From a checkpoint of a small mixture-of-experts model trained on Wikipedia.
Experts: 16 experts in each of 13 layers, 1 pick a token, a softmax router.
Below are experts of layer 8 (counted from 0) of a mixture-of-experts language model. Rows are named router (the router's row for the expert), gate (a neuron's input weights, with its number), up (a neuron's input weights, with its number), down (a neuron's output weights, with its number) and show model dimensions 0-255. Each number is 500 + 40 x the weight over its row's rms, rounded and kept within 0 to 999. Numbers have three digits each.
Before each expert's rows: a language model's description of what the expert responds to. This comes from a sample of Wikipedia text that the model never trained on.

# expert 10
Pipe separators and |---| rows in tables, especially tennis scores, plus sentence-final periods and the before century.
router:492488484508526570489439545505511529469467583510546429499488518434550464544447526555468491536510520520492448450454583563512542470437524551386473448529458499534472502499482556462488473511497551477432515459462499477501516548472435496465535468489535513563515505562456576491533436522497475516427519498556502546491597484452475515511535536555536547534503547521507542506495481476534541530478450570526462502537544515481483485494573511481536477534543497436529522533503526540473550582519519468444518454460496521446492511551395507486519528508480553527482443492536477488544469505502581532524470526526511505502499429455497570413468516400521495458462519540467488529504475543534365512542466558515490535495511504506514654532525492470532471545520464529488568534514512585475501525513566
gate2:534510490457484477559492537417452505483485500524500563570558405471478517529500570510477513517519554506498444479504547490470526514463486509466499532471538574440455495474496515490512569516513480522577481512450524508600419477529523525521541484517520533570527494459548465522498533496543624450424414426495523498607507545491462584453451447414500449581533471490497600467523524500468484488578525467527488458483528562527438484540530527463501466560430501520493577499496454445506465512524517552498577511484486481498492476505469540615563495489484457582539470498519433497493465536506457508555505524546409494461504554464550564481516473536483535481507537534495455477464523446524470504536532528500481543486555491548531560497454462448447476519500462531491512463458487547501529550529515
up2:458416488524529505449581526528511482593474521422518554463601533491467555519464499458533515564485548537509531480554513546578497541465494507486533448464517522498549497457545478573526437429501471467525481454574423499491515466438556450476513477478512517520516523547511539444488587508444506490560504587448503492486559432458573442510508525468556512425475509577526423546494472437520550522469478512567534524509453457471541524498564516493553534453496500440459487438486529507513518455490500474522548506466515462549551449447439544488543517455477592455571530492531468589472527479522497513540558482533503510519529456464448522510477490497488549452473510508527516497495515445525457449462496533517523469471447487431427577489602448481535463474526534500483437480516466535531500552515458
down2:493515477484546497506474494553499442502481471480418574491514475463520498548479465545485496558489562444494486492500542482485521507422494520509502451481519466487494600476515478493533541457498487471433488465538453504487488530508485516491520503516484533478514475449480473520566787561471492502476457504454466462501573534534518496546511460539451554480497424476443511472521465478515452555440485590467459535505437505499493476523558423592502493510487540542551533496505547519525399451537511515547560492455489500537562463513458543524505501460491550499500491505537415507550508494499473549496471435541474528513477498476442492520463497463496574541509544575523498522534538542522478492483492463525491498509498546469471556561459560431494485525443519439499544559455509518510522463501470
gate3:506532590429549540506480455475499429500521544503484504508506523424451501433498479500564454522490497514474464521525474558551542562521530437513484494477493524441554435473417455513490526491547519457515492549506525503513471494433540408510503522517579461476489556515532479503511551469398507499523463478455481480476423406501526449498513489456491516424494504500468473465522539514457385487545505470516478420397474505612502504563457537503467490490438513518467553473458441550525540585442494547542565513474474428548503463499515473442477445574476453543499550503488509544462471483483486539566489499493513482490549590480453588487480457553464506403529488479499468521511455450481522518558539484441471491572422532521469454520483441481516529495553494491528490548532519525507445512494540
up3:524562479492492516538518492534504529436512574474521525465510553520522506506479473439529528485454529483455521471514522402450490440461481530518503500475440487518487532530529494579490460480406511492465492404442535556493507475554469506495443465503491515462568504435453522471483489484579468534488523506491539522486515539502577492431591551512513401517447595506522520530527471455469486501492492529543481595549510519416532443447430508526541510540541483438575504444554449446442449503508477471467415518519588511472514486462476523510501585504518477430460515509454485497474590480561540464440526483448549532503446524546490467517564580464500532486512458464495456539465466513515452434469417445560529484470521427489588466478491473506492474447547522507464502436445491484480501493536463
down3:577517523489544502485594524580413519463512469496527519529512536496544578522542464522511536442485487584515514493577483470505486435560542486495491484540488438511467533485474501508553485509495472457493468469585481502500543422563408503456519448446546474448532579472492496451512707515507453486516482506569526552568464466533559491479548397477462506483464518499464517492524496437501500483456498522438445471494478493518432472516478574635492535519514508537436518473458465501444494549497492542469409570509492508509543560455438521469561525469476523467541497489435527446483514446497495515519456509467493489556441502507519521519503532464518450523470502476451560515459478500584465488475484505506498511448484444531513493526467476445503510521471497536495503498438459480509530470557483
gate4:555526504464532512485439565467502501449439442499473521567535464536491497610498484484496450525507447495482452523520569475512477482488459534505523557503577487558427430443498552471567443507544497463550489416465527409497446492536495468478502547497505547537403477561459463443570527477474520502483549467478537506481484490498503480462501459479572478520515540507501507407506538539478519510498463486570461500556467492540488477465514489471541536590498475451534484444493439431461463543536483493470467486468515533550542489555500472475533455503434499488476576491518541552538472439464475473485513478414560504522543493511466508489446590459468486514455429510555440553560505447564477537476420456482449519535548444516468386448431472491564516476417515488495487439462490500544520489472504
up4:512411507561483478520437475478509489469524529487486502526458516504521465445561491531454504561531479442425524533445507527523507525534469474461501486531471594458480422468551477471555530567454505436573529470474529457498549527485527468516461513533432466506486588499500514410498484464467417503507502506424454525466458531473513537494468467438446464479508428575461525470472505466467407479518569517412463470443448483526535490496389463527512438496543518511551537487476504475502494482521504475496476452493421497520488447518526456435504518527499515518524477478533462485510524529506521519521447421521561430484482518550471503498509550505488537442507463489517491505522422529462473473467531623599445441420553542472430531426453539570436473542520479515497490471504497481490454544412467
down4:503590433492523432541475549579538544482462477549495499495565497501593453541542509490452448530554498509518515451494439462480514488459546540496483541486479479487534503575548428531516500459522517593449491485483531514517523459492493592545475502442540474507537460489534523566504506527508484480465529585483501515479487508602476493539551522364560438489493502512511517497547463518430537490605500543567437600589468489549499472477496504471498467528504444474488489459510483527455485430603513533490536533565488467530558534521576487464484471479525471537509498432509504542471537513454498484496576539496510482464405492523563511482480480520556496559448540485526454503546490558512485483542417490510504434553508455476499421542483527488557456514489571510521511496485516582510491550525488
gate5:430512479421521498513494422566481539449568412467511502492442449464489536473479478555525461496471430516423470517556512517546510543530507456512475505556573480472519534525492522526489531500463548522525538450498471466589478493453463527534525465448543631508418452483450513530493532492511472509500510476478497440562485533453541456572484502534525532456415549465543529446507562530508439553464518537507537492473504499549477512519446528535544471490491446482505515513554477471493498423477494496481492517528487502551503445567475477511568508620573478459436571555433526517572542525464555502495523508445547510493441523518415536497507449474501561481467464522539484523545562506577537520482463497618469500471484535501485480515495498561493502528464465467481436467470553465456452539498589
up5:508498493516474397505564532397484508457508529501457520512537560493504530524499532417561459395458535580480492465555487536472537505489473485488478513462500449510477513528376546558462488568538499426522448507556497513509479487473487496482403493498528495474473420404514478481569567466483406557493443507510512540470503518558486558479539491458477483561528509509521463512542476531505486512475573527494483519469566599548468491441562509543466588577476504474489481485571484485536525505539496453522531518484463516482513498491510507475565529467498490544476481522449524530431529511506438531427524512526479509521519515484474564538501586475466492547537520474443468540495458490463522417478485426470483516446442502527515473420496460415567552520445491544548541422463506525519519442501462
down5:460481506428516434521503545489449523538539574498543559433486481528520518409524414474539534541456565477500502544479487523532534460454499451476531476539432455532546511515447509540505464494505499445543538409461502485530424497441474424451506491485466505562564488407545511473503685444534526489447518524474421554521563449545442484530491527534506516523458503455484482498493500590582489571520511545512464530459477487449451494523504474589531512455426502487570508566534445484524513523486552488428447506531441470477521491491498573513508482522512496528522479520461490460532549468518513476522516596411503470458424514503495524518469517460550514504564467507497474518449458547492515509455493473481468542451501503509491522553517494429458516473501519564543516567537493542500537519494512
gate6:484487530501471490472534507473430434496499482487489498466427487543536492544502492486403538523557526453476469512492542523486486471499455446529484460473540570481471419448493461440538520483451435495384533498559464473509548446565477466541541543470515518516502451488499482461528508531521529467471490498546470480497443546546434461519504527464513476562591509473463545537571468482571467491485546519533559547434472515495511479496479483541533559533584523578541466592518426494566479563527491479479505472509492542438513480509553521461492529468426444546513528486501489493514456441551481502546545562572510483517553449483525489426477440444501449513504488468472475476468459493479570544485567447395462498513459463507571479475486467478490525481476502480458577508415524500407555420448568
up6:523503504517513497506507544483460438529539435606473517500447501539503514465486506505517530538555463480466506455482468441498522538538444465496516478502514544521452474464466539462519443491491468530396418552607388538480574443522482467519519537460497521462496454484507451536540526518497470480539480512519439465406430496469466478471488511543465491500470498451520478474496520454429477543495552479527430480566549504545477459485483521495522488596500565495469522550487425514499464440522499519522507416549466584531551498483572549486485518412488527445445496516452473462490406517489435513527494412452446507507532524470607493484475487470493506512488443490461477512458528400504496503556560498482502471472499456428472513564561507470539579544460446492451502517464549460450558456466511
down6:499517488517497433431461494518530501477528475476532516504501469511489541543466472552547523514512505523492474550471499467487521503492521411484492593468573504479505447569508536471524494489414471552468534528504470524423513485552449496478463572511416472500519561440514508511483320396536513479498448491553493483577484454444539489476534496532518521463475543529446446545502455458498534507513484481516522491504502526500533451515439489480460541502489450443438501493509452453502422488509474607509476453506552505458557510428537561435553526485498486534546478439477531487561471492508537451489444527463459529476466499412462473442466454537592535516480516549473501502508529502538455585547560482468522421541538466544516549503472442542472536428467489501522450552551442552518463466557512

# expert 5
Verb-phrase function words after a subject: was, is, were, had, be, not, to, also, as in "Did not qualify".
router:560504480362490494513500526496606531541466464501485579483509464555467511457531480558520404510553528498491492522490523525483487570500412547538408493486504463518549449430474531484511540514479448508560421492528573468379488496550545510436458539447508514424477496485552479486513509501484500561527499518484449443548517537454541518493452470446527506494470462578516512475493483525556532494435538501455458492415414560514477514464468453551517494470461450531480515431481451464445471491472452575550511500500435496546482470497444498479490536468557518497436426568526522538503463491516516493490505443545527520524566499492557511558532487469495500539530464464533494481501549468461571439468547518504611462577439447508478471511482484516492458485534557485531427472531496505519493491531543
gate1:414478500446418548534487464457481500522481457468567534463482474497500564500539472520505553443518529472452500545436540500433511474518534474535485492547512547505483517532535466473465524489544459513479457487512452477435589615528504477424461452450462486516484449544408509460514436439486527512529514479531505532482563493516493480509515434468528504562492480522490436448500529477524506462462489488487529519469523446519543474427497512542515594544409505500485403449470501500470433449506530532437446499468475533513462490456420528512556485541560479513541458496572439478436562513478488538420408582544511469503556485545451503558492446504509471526493498523489499508472473516487530453505494524527511528566542493468420436435490440469519529505403561534502560527516599520499524485492429
up1:466515536544504451488516540533485507451483475490545486411498442477513525503513507424465573527438562521475472584478492528467523478540531541447496524460473523497516495495482462506486474520516540491503513473505475481491517534518419515474488452533548443475449477507574502543394501546468480440459492546542473433513468392517493526490462472512555493484485509523539515458519472407445463520510575430532554521476461406478504489496521471515475557485532478525500387526497446580470386470592526526475501472483540438429465539469472544490513476507468447511489473481563480473459542490539548526488463548600485552430605447566548601494499519507499485496545493466472439495490562520448439524516494476529504578422495492451495487493523462435551520497489556448520526500511510458495551485544457
down1:559455476453541568583463530446531492489427559502451485470535494414519512471524480512500460486401429508519487513540465596500479478519496564561522454510447494491559535461601552536413507534488511555464514507500557539545557486443486532486559512416500539514534509482561482501497565506586495507508479465405573481588488423483491442496521481519533480504546525455500528502426476506490507488515460552528491526496514523535547530512535487485501515500539468487587445534484539445470516472530449485517465543504469538432510505522428526517542529532521516517469489540434521469471498521429450550491514519479487471487527518478536377470494437474429429548495558563532449520462543549492545512536567571542532500548450458518475500539513475480516431494490514440501575530511461529522514539577492
gate2:484506462506496557547410491450505470509461521557492529512489552491456575438453495481495518511531508460489454499521494461488542419516459552500497492436504550466451543437490474500454466480572543503445492425491530475498472406498494539524434619506561524550566531483507541515446521521427504506557503533401469556497469540484462474556515465545490571552512561482555499534487527518437549480555542518547523482494511480508520489494552516483512533574516513491515439498475435574537499486483490489538433536553483509423493530491563527553490500536478514448575512461475515431434504480457474500553437530489416432539518468540532447500430513499519495464472506516481460542562494429475471493589484470485475455461464531511553522502530517419531507513538463563443427451526438427450555445461505
up2:470518504530600496583495493453507475537454481538557562447562550524466453487462481521483497535484523497457546495464517467510494501508540480536506476432528465607489548444516412531510508554510449533488499488522505468491477450581465495489450503505525465499437497479502470550484547451536465502499571531528506522572540547511504502491492543484498466520508541522516520541509518499440530468451447503535586504440524448439596473519546473501480499487517569477546451454526477459401440530491498408483503584521502486503460541529539569535550520430541475556448532505476560550530474507570447511427522517487504503550468474545517516505493535492478475527424523486537498496646510522494582579483563413501497536518518516477493450455510475520554503426522478490473621457479466505513565496475457
down2:501516497531540582552523489439455507505475455562507447482460544499450445484454488515576532451476500508456566544505527572439492497460507513489548511517479507512514532430447512547540472550517498566492461574473586460479478461551481432499525531509501484508512538534444529525421603505510476516501506499586526511552560489479515456459489463544525485503491530489546530494391503424504509471508459530563476495440482472440533438533482538427463580545518502463380468520514436511486526422439545422391498519533518500515520458488572508511555552454473489500550466491482465490526505477536497463494532580471484488476557526532525443461536562482518522520484454461542488538544499532574539569537418527514453539476535488478490463442478481466472540485488451490500488460498465529467612450526488
gate3:459557452483530552513566497486495476494522556501547540438518565449530489484408496458584515528459521505535549451505519425597478496540512494556531520527457493534475543488517497541455508496498546451501481452537557482489516454485503511525486470519501581575440495464515518480550477464450505520566537511421614499480532493544463460507516551490520472519547462459438429500435595453447449498473519477506506492507476497493538456564507508458524579567523551485500417490549499523516565521449528517422486538434503478587544466510472415539533494566503495483571491546476520510501554449488534546494478528465452444530519502488456488571447441495527508577478461471388486561515516491490486467525520462501503518444497470614518510538494439453524526451512455457506499515452514448532543548552482
up3:511497491470426482525493457494435488467522507451559527496525487497603504569491535454465533424509429493537502517464498469459428487431479373477454510576467475560463479522496500549554540537520492561423457501455451459557556487462491468559498446576424546437510496562473513448507490516461481505505478504526484547470455520494530490524496523550459472504502473481566465463608482489448475443572473489466547499500532510476532488496429452508471471433456457488491482448438477549514518466497513490416551500551530508511516492496529502493433486458533545506540492464485440464431471553546540438540523458601468501482474546521445587480480510540505492478510497439491562473454446466476510536481508488437522419535416533451561436519493549560490575497437493526527555508499487468523484496556520
down3:487468440448446469461545449516448460461494536483525460525507529527536459594478537430506493478544437459525501516543486455515489472523503441514498508491409513542506514476461512582533513501513463328457510461468531510482522488483508484531501438547412492490479573520421546498473431479464497544549531495453487514445488514490546491531428530520447497442524473470523435523564532511450460496519465477468497490476551506471496441498475456506444482488481494494396497409490470510533475530522507507493552511424554450526545533491481494572538465487524522507531508472422517497417480415494505466475455568535504454537547496468457475533466459558538573468527522533395536574508493443498422461507510526434490547519462535411522514484511505530459616478462476525513516532479484464522484558520530
gate4:542511533448564500508491411539465528548500475473548421448532466498521443552511515475426503513539465508526516491432457563547486501486472507478498531461501461589550526448515584502544491459537472453539533507521514425486489483507519440537481490460476498453532551518470454540510572519463560528503495513465589520512450482551537490481464517552573507473545559417455482448449545467468571487438502448514511512482510493445512539548500503514454504573499535446511503452493473506439474435456502466570444556469493442582535524495531464511453415464462510551527472496557422449550602537525443504531535541467489531499529527488530492535505542504472537449465445541497475518473488508497422626470561520535445477528576469513560491504547442503526506533445556542554438471507485484484531468533457
up4:432520508475492518525558499442457566498496502529501500495534506563571547483508539506456524454472492456497490519547455421534545427484464580451489449543424542499508557529500535448440460505521512432510475425457488550511504461513509457560488515556531495486470479517439481499474473506532535538497526472561438486501510480503498520447476503487428563417493565502454529439524563476540534489522457486515509494440514572505506465485573472562494469462432512558497532466546507549498442538397546478457539501529594502499459488476539571554487485498557477482558530550513475512524547541413538482479567487472558461495482513494479567604521480493560460547516505533541478563507536436585517479542547469535494483488493527552560431545517475443462477505507533538480504535459462468529522597593434
down4:472542490527478429483477501472437573512541462512496513437478492523457549473499501513524471522528472498434528502470530463472497453449505498484477454506437540531577504524595541509468481558510472550465440489509491536476528430471511538592511485482469478483480456526454489443448514474548464546495459494502519502507556506497484452497502467474450511458533473461487512477382420543555500467474460500525495506497489493476534431483596500466588541478561530546512481479473466516552523557464527497547507522451498484495506455451496570485497496436525540441484581583479535482533586560485495475557511493515460516506477509532416572541486546530568424572482545508415544558551457462559500471503569461571472532586530465454462489557457513435503570574553537548476572530540485458501515543539457
gate5:495470485520471452532521432474512487514440471517558488496516539616532467494517514510518516484481432525458478508489517480530512492449498528446518461503560483503453459444578506475467479487517504493473465542505400546590513471483513539440558472458512493438499472523503465485469506614562492521500496571504503500504503504515506466409449592613456491519534510509524478535468464460494465497528534480505509413450440450475470530495483541488462575545452468529512513484476504474531570514497560510556551559518485460547541536486514555592547457492449524564513544511476488542562515546536414508516464506556592484496560444509545547425517524528551546467436478502562522535426508525557477532505540491513487434526463463548485589516575429476454506440480452495535480526441476534483527420478489
up5:492475481491481512501543596555494510489523513445547438528489518443462497532420511501548500427467523503528506457501470458541476475508515473460493459578467511563452556458499571524460467580465511458481560475466487449464494559546442510507466480480541507460432548470432458513513482563510503485499456472540496568487491553439460468480568565500530505490443483573466437601532542536496463533469497502495463413513487482485490513486545493573500438452524510564519500475504547446520542537476493471451505456488495535521558525511443449485444508544498541501485561545447464516509447519487575571510540574527581533445484543487527567599450488507548419478544483453494518507492458440497476461510504560473517422541465586490467471491442514499527521536488526524499478449567586491489491615542507
down5:530511465489511546456542531554548485425536537485531546467448549493447543488478466477480548465504509473514527490539507491521439483527527490543501470533444501494487499564535485536451438517524516521475496496479524472510501518513503530520512498465525406472468493456454477548517261482523467536491512485489488533455485527517467448490502516506496513527471509604522497524505523499517497511459502446448480526507525491523507500500553387643500519470563537566593453507502542471427505480477518506464462450466553530469517505490482510464511527521532583513451559559494474494481519521541535556574516492452505511541469475497499479583508507479458422582511590455512513481522510471561477450451481470478473495559517507496461482502504528490506527517529528534465609513381559454489499532562554

# expert 8
First letters or words after a full stop or line break, such as Today, Although, V-, and commas, periods, compass words.
router:516487471542518494541528476527451543466507510473475504484458569515540528427493467449473425437518511505496495514491598470567559454501556492513501429496551505511515516551427467524444588497464503444467510487470466501539570471540459496489519442459475449458516550511516469480548496473536512562543528555488578537476535491480468499522572448492534392562465518427520518489494476470452485551568423529522507455504412568479475539545508464499476475565497559570527496510594584473473526501516472450514446503465494508456492474528543606540486556526528492503441624450421449452450554500424499468499479446585490532477494498570552492471444508507492552513483518537477489500518465487501443538471456497472584555451510543488505495538560500522467460496507516450513554490487507484487442542472487
gate1:508497474538490471469479488523475582503405478501553506451561475545523505638498541497478513527473541548514531467483482516503413484553471562550468466582480490527503561420566513499526443506488485471491439442467487557450482499581505496541522536506517438507435505507501443547506499567506465578527524569474496537560503559528518587473545494504564521499488548548441511509566540466509546517544479490441497485528445407394547516478532492553462563437455526563545509516495479511581459519482530445406509530506534434515543577487515538519545505489475518469462516503497505555509457576497565535510518463494521526541497500527485465521502487508516460516515478507459530465510510465499489443418499466540518467475500487488504509472551459470421474391528468569515472468476461423504540523514418
up1:500521539471475493501558455420473488471544432481482543489480494468510422465541469413522517488542500428503455531523512436439557559452469516456526564512488536537491430465475475467465455508509435524522565532562509475461509513455508472501437482539522554545578494467541547496510490429442576418479495465495512475489490540471524451489462532491461519510541508470538465497451501501577461502401579505590442478494543515533489527458419574471562512599467473501505490523525535557442547477484530495525542461546477535488512474482488503476481402488480509501532478505494524457496480361542406433450437516524484394531548539513483548476523517515495495524480508463510504535514489521468479517603502526461459516570470476512501490450536514570563498546448496481478519547514527477513443434476530
down1:461511572492508442474538581523513498485522454507536512424500497598436523482496512480509507509534440450526422510504553526533479477474540563438454490490493399500540543454503536514481550530565454359497516494504511484518496496428535540441471480503438505488485505502508480521463670533524485532490506506526591506487469500506489469444487489543511537484518547558466532534491573451499562472513490507502533506510480496492488511483526509616482582567447529493377490490495536510507519449471485381465511504496541521522477535532537539524440474531522521495486535504543510454523496488526478555529418484580529487530542496514436536457477521534574557546446514450515543513512525449520481520542494517482425463473510495526484443470503448508473473459473432499541567544511520521415522431497486
gate2:416485490437465414550487466477460499466450447463439539541490421512507499476532574508518553437477457558540493519523498516568552482480485602577522517483538500454491475494511513453471484505472457470520481531493417475493496517470506463481503474483488522552559520478479562398546475452487567458488498578489505452483525522498537492484515536572444513550471469515492488491510457536494427477534524508583589483500440511450523475483495455487486461503422478484452529498424504500490514513476508473461478516481545561474491528491546534529594392539522502465535506528553458559559406463579442425549525493473495491488578422478436520459529486482534475507514564554577453518469555492552528557509454445438493477481542469499500591499444476544515507505493530495501565484487470478474441430531493
up2:464488511433546570550512422554470520504479525466480538405526504489527498468535490548469539479474560534484494512562513507590440525498575512518424448572518467449521466530510531443513526480487456462480525460527507484538450480500506463571496524497482452451519500515544418506524412425488467521460531537442440482454556549446540463437523527510484529521475406479452565542465504499446516523514584440552507430507483481568499540405491460491500503476531552508532503436499502496458457460472512522450514459594530433513484495450459528518547524485525451448482454545549491502488430508463549535485507539526562492535530589490440524506522580506516508470542486425528540477459561531539472475476494537555469582499548497477449473458436442474476485467541459467514480466490515458474544544531590
down2:494489516455482470520478517468458457539553487494536432539465479449498547482544532520460440579505452485397462533513536573565480557501494544483458433483541473424546490510524470501566509530514495454453489496552481542544462473494527522520564603516499443504473471492548486541543470383504514449536504478534568548451498523515488485506514560499470504523462494460425456421494530455529509521476501445552517499517525526473480474475478402459489524513490516551392540518517529460584538504490509453566549506453572468439563540497539430455437551542491479557463542524544467516560498472503516523483562540499508498512466494495492454462561505470495499536528483519480461490389496562547539564438554491466540534551506456522542555475566488549460519507519454523552428523485540437461425486452497
gate3:560485539444504450517472539533496541478516509542510528463456459435467476508436425471584417528389414522504529552504519491528501591472492497497501436496561541503568456433498498517550527478518505457505427494453460515535466522451482529494524456478512497471435439442519523483458514473528592491484577524521512488508491555519527541523518451414524515529523518466463503526516516486467456502598463519596525458552514507502503503476453530542492502516434501471498481369413455575493498473572484558440595476537527450551532444520458524501516475485546552503468393448449542575531494491547462487509479492431510510437500421446495515477519464490480517476426517565481496545524530464482461540474518427460531521487493509491492524497497497472481507462461563488517468475429502512485527480479562
up3:523509529467493507532484505558458535491456501537517581476430491478474448537515445520486482515529460502515636443512482531564506566414462490452533445600504554523546476431422511460555563487515483464465473483481519513547512539527515508428558497494477495522473470499483519489519521481488553453449584482434499501505437555542462492514520509461509441605565482510506475448515566478487485424498505442529495475504455474488457533472492530519569455530519471504498501490453510510451571464487416510473518484493541552547600452493549552482517502528449558530444453453449456485523490549553469489502425505456499541456426475455496441495523491490496449549510413522546477545510480509556427616513465483513491444423515546460501488494495501551497500441470492482508521532493461534435479452423450
down3:510499470551483557458452469461512502517482492491537506503536506488573491539491538516407509449470502457503489576521484585533511472609441470542454538480489451493482442537426502493482462462489517552443474521460481472435428447547472472463475565470457486524542511482501509560500406472474489491468470550526531526524457452478524473506554496486547510490569566518460464516465577457578537550498460503514512460516527495511460481473460519469428522500506567503528549562440545459480564468487519492532517456507515556507485500560538491483530454487454450506447479543482462496521368446505515435477438438573467528442477514464565490530459532527496424500481468448446480438539447417513512501561476529495503460474490446521449547507540529588565508512574550482431456533545493409521515511503443
gate4:565545437546528559523541480512516509442491482464502551468529481436487449550517511549462463558563489519442527497498468484476505525431487424533472531464428528512442501553463468441443511510487448546545527498520522530470553496540475428501541500489505507488504449428557552535538507398469480602460485529453501528480430570536599531453473476519506488467555536556517496542510476501514470438490481469470516487450537459493575479536504520541514557518507446531501444490500462514454447538463540484435420506549473478509538446534456521535563562469493533513488516524541497503582455522543444518463526445559490488488518490530516538499530476635458470574417513474457496490547525446470518504570441446509447530520441424509578450546438487503545551485496524519461532524453471468555503483492538
up4:527485442604554529511499520470491461510551472479487528521500375455512419538473540543491463588531462446410518505513448488475439529535518465520445431470482546488439480548492494504459524500396465549535503475540489547459545512553462439526483539498488472444489484464482582464529522452511540512426500532469466540525430563516555507472471543502492464471551505559511492550517447506547498512534427547458505524560555392546553468495521453462465530526506497518545470534462542504512442471536552468489453500524466494450477382547486562443506528505441453468503568499506457513561459525490473473446520444507495462497536486545502511524498490619422457537454520465493489494524496496477490512502457458480519545475437466536531483554472547450524474567531496513496536476489522482578460491583488
down4:457499514515505568519491475562470528528515500502499525474502476518509483426476532491495529418525475491483517551460531506430477493430515545478506565501487536461506535481457492545458500438473472754519488495479524472459519512488451475506487517516483468503491537517477534474524266494534501455461482509528520526495464520469518469535500546504527506469496547498503498455415451552477508570519510499514524489496511510431500518495535542276494503459485522502560449477464510484436559538453477558519495500491450478443519487489471534447492507476492489519507468470485460519505489485462505503548486518516515503523475482486500497479475487588485489473498496528533510492471524477488484528431461523509481479492468514510587475465543471577496488485451505478483545534461464501504504492453535
gate5:552511536540530519564487451459445481485517526547476563509510505521465549545490508463521398478562493425490493479501558471554563478486470500441468535461589467508451427514491503463532494543538452512523476506528433513603421530475536541418444494442507533594413523460487586478469485404476521438544511539454502477494413485483519500483514533421496552467549560527526493542528527446603560476522525462487448432523513477482496417530506502503539498574460470497472507415513501474491476485523486531492509491508469455441531419514522514509518506566485495541510518518442547504558466512507463526526522438545448532573537453549507510435543531532425481538525502456507488457521526518501523614480471465491529463517453514508458484521573482565501483457545465499487483536525479516445484457447524
up5:519450459527490517500449514455457471501544494506399512567503591510427520467568532497541478550505463483483490482500458552460502479513470406487456570463490491475507524535421505535435575444496508517482543562517434530504504460417479510462582515524591601471431601498538541483481523449479479485431562520560465466497514519476510555468405493527456514480627428542477457473482431549472548458581479481546467481523513445475548505513478492504556444532499463475488499475449458483503460553496499463466497476431508557448487421509526511541492510439547413468523556491521518498558430546495477497534544495495522415516506484530533556478493443483444483499529517517538545492519543494549517484536526457461551453486478430424511551450518542497476524505499508482501520548521497488500492510525538
down5:487469486489488496483504556496472527486523517557510450461444493539477464568487473520539524511541550453481530490524536536476479517510474510503429516500504529559518514464575558472485513530503460451576511457479443543511508477480480525521499505545484482465541472518499483500461219566512492532479558489530545472515469545521518489488495452508517528466487465527542519516458505470508475523524489498548572539509466477509504390499419484296526520512446483527480536523517560502438517531473522524475450495510536555524509488514455485537508474483509438519484486498452487508449488521479494523480460550515534540472437491476474476475472497463516519514576494516506494480513521503539525592486485513474542467457536452495493546437535483533512528485504488575403396504474486580483509487475453